{"num_hidden_layers": 11, "hidden_size": 448, "n_experts": 48, "experts_per_token": 4, "d_expert": 160, "d_shared_expert": 0, "hidden_act": "gelu", "moe_layers": [1, 2, 3, 4, 5, 6, 7, 8, 9, 10], "router_score": "sigmoid", "normalize_top_k": true, "routed_scale": 1.0, "balance_loss": 0.0149, "balance_bias": false, "init_std_router": 0.0101, "lr_router": 0.00038, "num_attention_heads": 7, "num_key_value_heads": 7, "head_dim": 64, "vocab_size": 25529, "norm": "layernorm", "norm_place": "pre", "norm_eps": 1e-06, "positions": "rope", "rope_theta": 100000.0, "rope_fraction": 0.25, "qk_norm": false, "attn_scale": 0.125, "tie_word_embeddings": false, "parallel_block": true, "init": "normal", "init_std_qkv": 0.0316, "init_std_o": 0.0, "init_std_up": 0.0316, "init_std_down": 0.0, "optimizer": "soap_variant", "learning_rate": 0.00291, "beta1": 0.95, "beta2": 0.95, "weight_decay": 0.097, "lr_head": 0.00385, "max_grad_norm": 2.0, "warmup_steps": 200, "schedule": "wsd", "decay_fraction": 0.678, "decay_shape": "linear", "final_lr_fraction": 0.0, "batch_tokens": 65536, "max_seq_len": 768, "doc_mask": true, "train_tokens": 425400000, "max_steps": 6492, "dataset": "wikipedia_en"}
Below are experts of layer 7 (counted from 0) of a mixture-of-experts language model. Rows are named router (the router's row for the expert), up (a neuron's input weights, with its number), down (a neuron's output weights, with its number) and show model dimensions 336-447. Each number is 500 + 50 x the weight over its row's rms, rounded and kept within 0 to 999. Numbers have three digits each.
After each expert's rows: "comes after" lists some tokens at least twice as common just before its tokens as in all text; "mostly gets" lists some tokens that are sent to it at least half of the time. This comes from a sample of Wikipedia text that the model never trained on. Tokens count by the router's weight.

# expert 9
router:582481465434470491561448481459468515500494530521518473522473477494556461562421452465537502594443468463531491509496576533513581501594471422517490568457600436525520519591488433559464457464645439337496469507520524477407534505499333544555555471527457538530483538585464430450530444545469516450569505585504518437480492508518464436557499455451
up0:392475439537445501571571456497447436529484555495469544562577586452524398452515578501525416529524413433540568363504522510445511472474471464547499552434486497563483506526592498516562533389485560517475511511524511480463481489480496516506522499482576516455522505433511443528481513554562568513594517439482602551498483540452512522555496474544
down0:512522592561517552480485513492481441419507541513475520495540534447519451386551461461463484505450597510490550464452464441550610547498490601528598584501494531471435555511426483523497366526506480572385497617470470420538478532386450519509383524512557523510512497580467582526439487452502475482482582506444479472428528532491573503405534504519
comes after: "2", "1", "0", "9", "3", "4"
mostly gets: "st", "th", "nd", "rd", " third", " years"

# expert 29
router:519482475484540478482497459464367574511486561526527466462602605432588444534414545540580447470434461474528421510488540412502493520521455456467445538541525486573546517497540508540470525510498498494520503367444507477413484576503479532536583500542506559512478469359447516498504470513503435451504563579530446499537592507530461468480494531462
up0:443507443501479496498564494589537484517515455467445438527551579487568455494499530454495366476528452417468591511495481483507455505513519474520471583496553467487549505429568435431461508542473536489449482533489527392500502430522588495419553555534586559454493584494516453492460528477568583577508578545544507538471437500537473489512393548611
down0:418504405517490384493479538548484531480431465506520530531532461478505518536560468402436537617497520446468498524491569524501501596506519511644560516592462559534493424546487558548594455573519606504518517493517476562457390545461458462619526480546498471377455490551498521491477508531541482451494461568447515358548500468403524404497548575545
comes after: "9", "0", "8", "–", " In", "In"
mostly gets: "iv", "im", "it", "present", "av", "v"

# expert 40
router:550450461552510523510422451499403493491447548612597405538512518428575501537496505545584520464524450560537405560530565536547473488475642482500480544496526467491529568530567531520437548475553508414501467472518507564542475601466518545472621501506426545493561456544451460504421489594504474521478446461596429464477452518539540480565482474495
up0:550458559564501475499449477549466521501515562460411489534537587446498600426488527490432466488491494527429487534462456459461452479614452558510540388482533486529482530521454458506513508511433578507490536460439499553522507574484575405562530485389592483428532442463542466505461533536492558493549452445538475508505448537540443584512575450562
down0:472555537467508443568468462540474460495457498384497413533494490462453509521498486459428475535541490388522546603533556459450510489472480480495551488404490426543370501494510490413546454501528533523507588564633498580578494545434577483436506563472497512476579448515493504496429480409511468456519454461581514552412411589464550530438557407484
comes after: "1", "2", " ", "3", "4", "5"
mostly gets: "5", "6", "7", "8", "4", " seven"

# expert 3
router:540439445450553502493435477564411482467403535464557477562534533476515561562453520568536520520494458504532431547446544517476524523559543447537493466464576516472490404512520442551445535419550520462589471530577573535528430540398461514424545475555484551543525511550438465504481540563587511541553521488549513452515442439508453424561589566459
up0:472511486517511512488452413549409513479459464448488453472572442540392457512547352559445549486519475502559461528448490453474521544377528472489535447523518464582496536550547452464499567462472533536613509482460525559458508526561576482541533550457520547529572490552391634488464558525479532450462477444448429510395522574527568582436465495503
down0:445560512445562465464500347474503590575474496525517555531556447454482414533468555488442583496481475442499474473495509529520551489443548483535421513566498520482528564396542491544527539512498516527455560603590478495460452454467506510487527465518617517496595531415585541472436523440546556470463521415531422515450497446540408503477543504555
comes after: " |", ";", "|", ":", " /", "N"
mostly gets: " ", " Goals", " .", " +", " −", " Apps"

# expert 13
router:514473490411511484560340494547519479480458538482490498525597550469535450531473500598510471437488530458509505497479505536548527487544515398534482498420533547533563514525530423536479495438568489395592480442593437610474478485549443473403574465480491583509406506485435480373446500561543571591540559486511496479469542444509412513582564521466
up0:567454503533480531484457588464557459452507589463519540430479563417537537487601457446591387510522470582509586473516491427549446625481513510506552425452483392545428575555485500542436520546501470500513543454528450463487466386431469503381553469490513455432499550516531510506536518559552389562500473577645549498449614526538523461503543425534
down0:518469533636520490500499481409524498497533514501528455596547440453556566557474474495545431416555534445596521431410424563531512455495540393459436546462494492408532515509409490460551597514513449506497526465488492557420635481463464490448545528494459422479507442593517419471483483643524442577502385488581459575501435508519543484531493481534
comes after: " |", "|", ":", " /", " in", ";"
mostly gets: " (", " \"", "(", " $", "^{", "_{"

# expert 30
router:500443467447538425557438466495423563417459497521526513537515581403502557550467467570618488545499417496597531546503571474523532559563534433556484468464561528466537445584541495555464502406488443409540476489529565641471428547474400525481537476544446532462560541445436433492439560569563492488581512516482507393502491478471485474539544608435
up0:485584391441465492535474419479431540567507439505558524445548445496556471468534380602576601542461461528487577453549472402427505485478466523479559507530511418526540332603519431509523429533465454490531444542449553554552475595524494432519568471510500466490555551485497571486527537577521423456451494512467494533506502656571563491530487422499
down0:478502526464457500446511504465376460348546505550530443591407564427459509608514577467525486504472482502441587479543471423531525420580516525474397499535508479514509524416541404565450485574558516476523529449461509398498438518590542450553456524556479523558505492370490529455460528365506474497531456590454418533471491469499491476522348474443
comes after: " |", "|", ";", " in", ":", " March"
mostly gets: " ", " U", " Al", " No", " no", " al"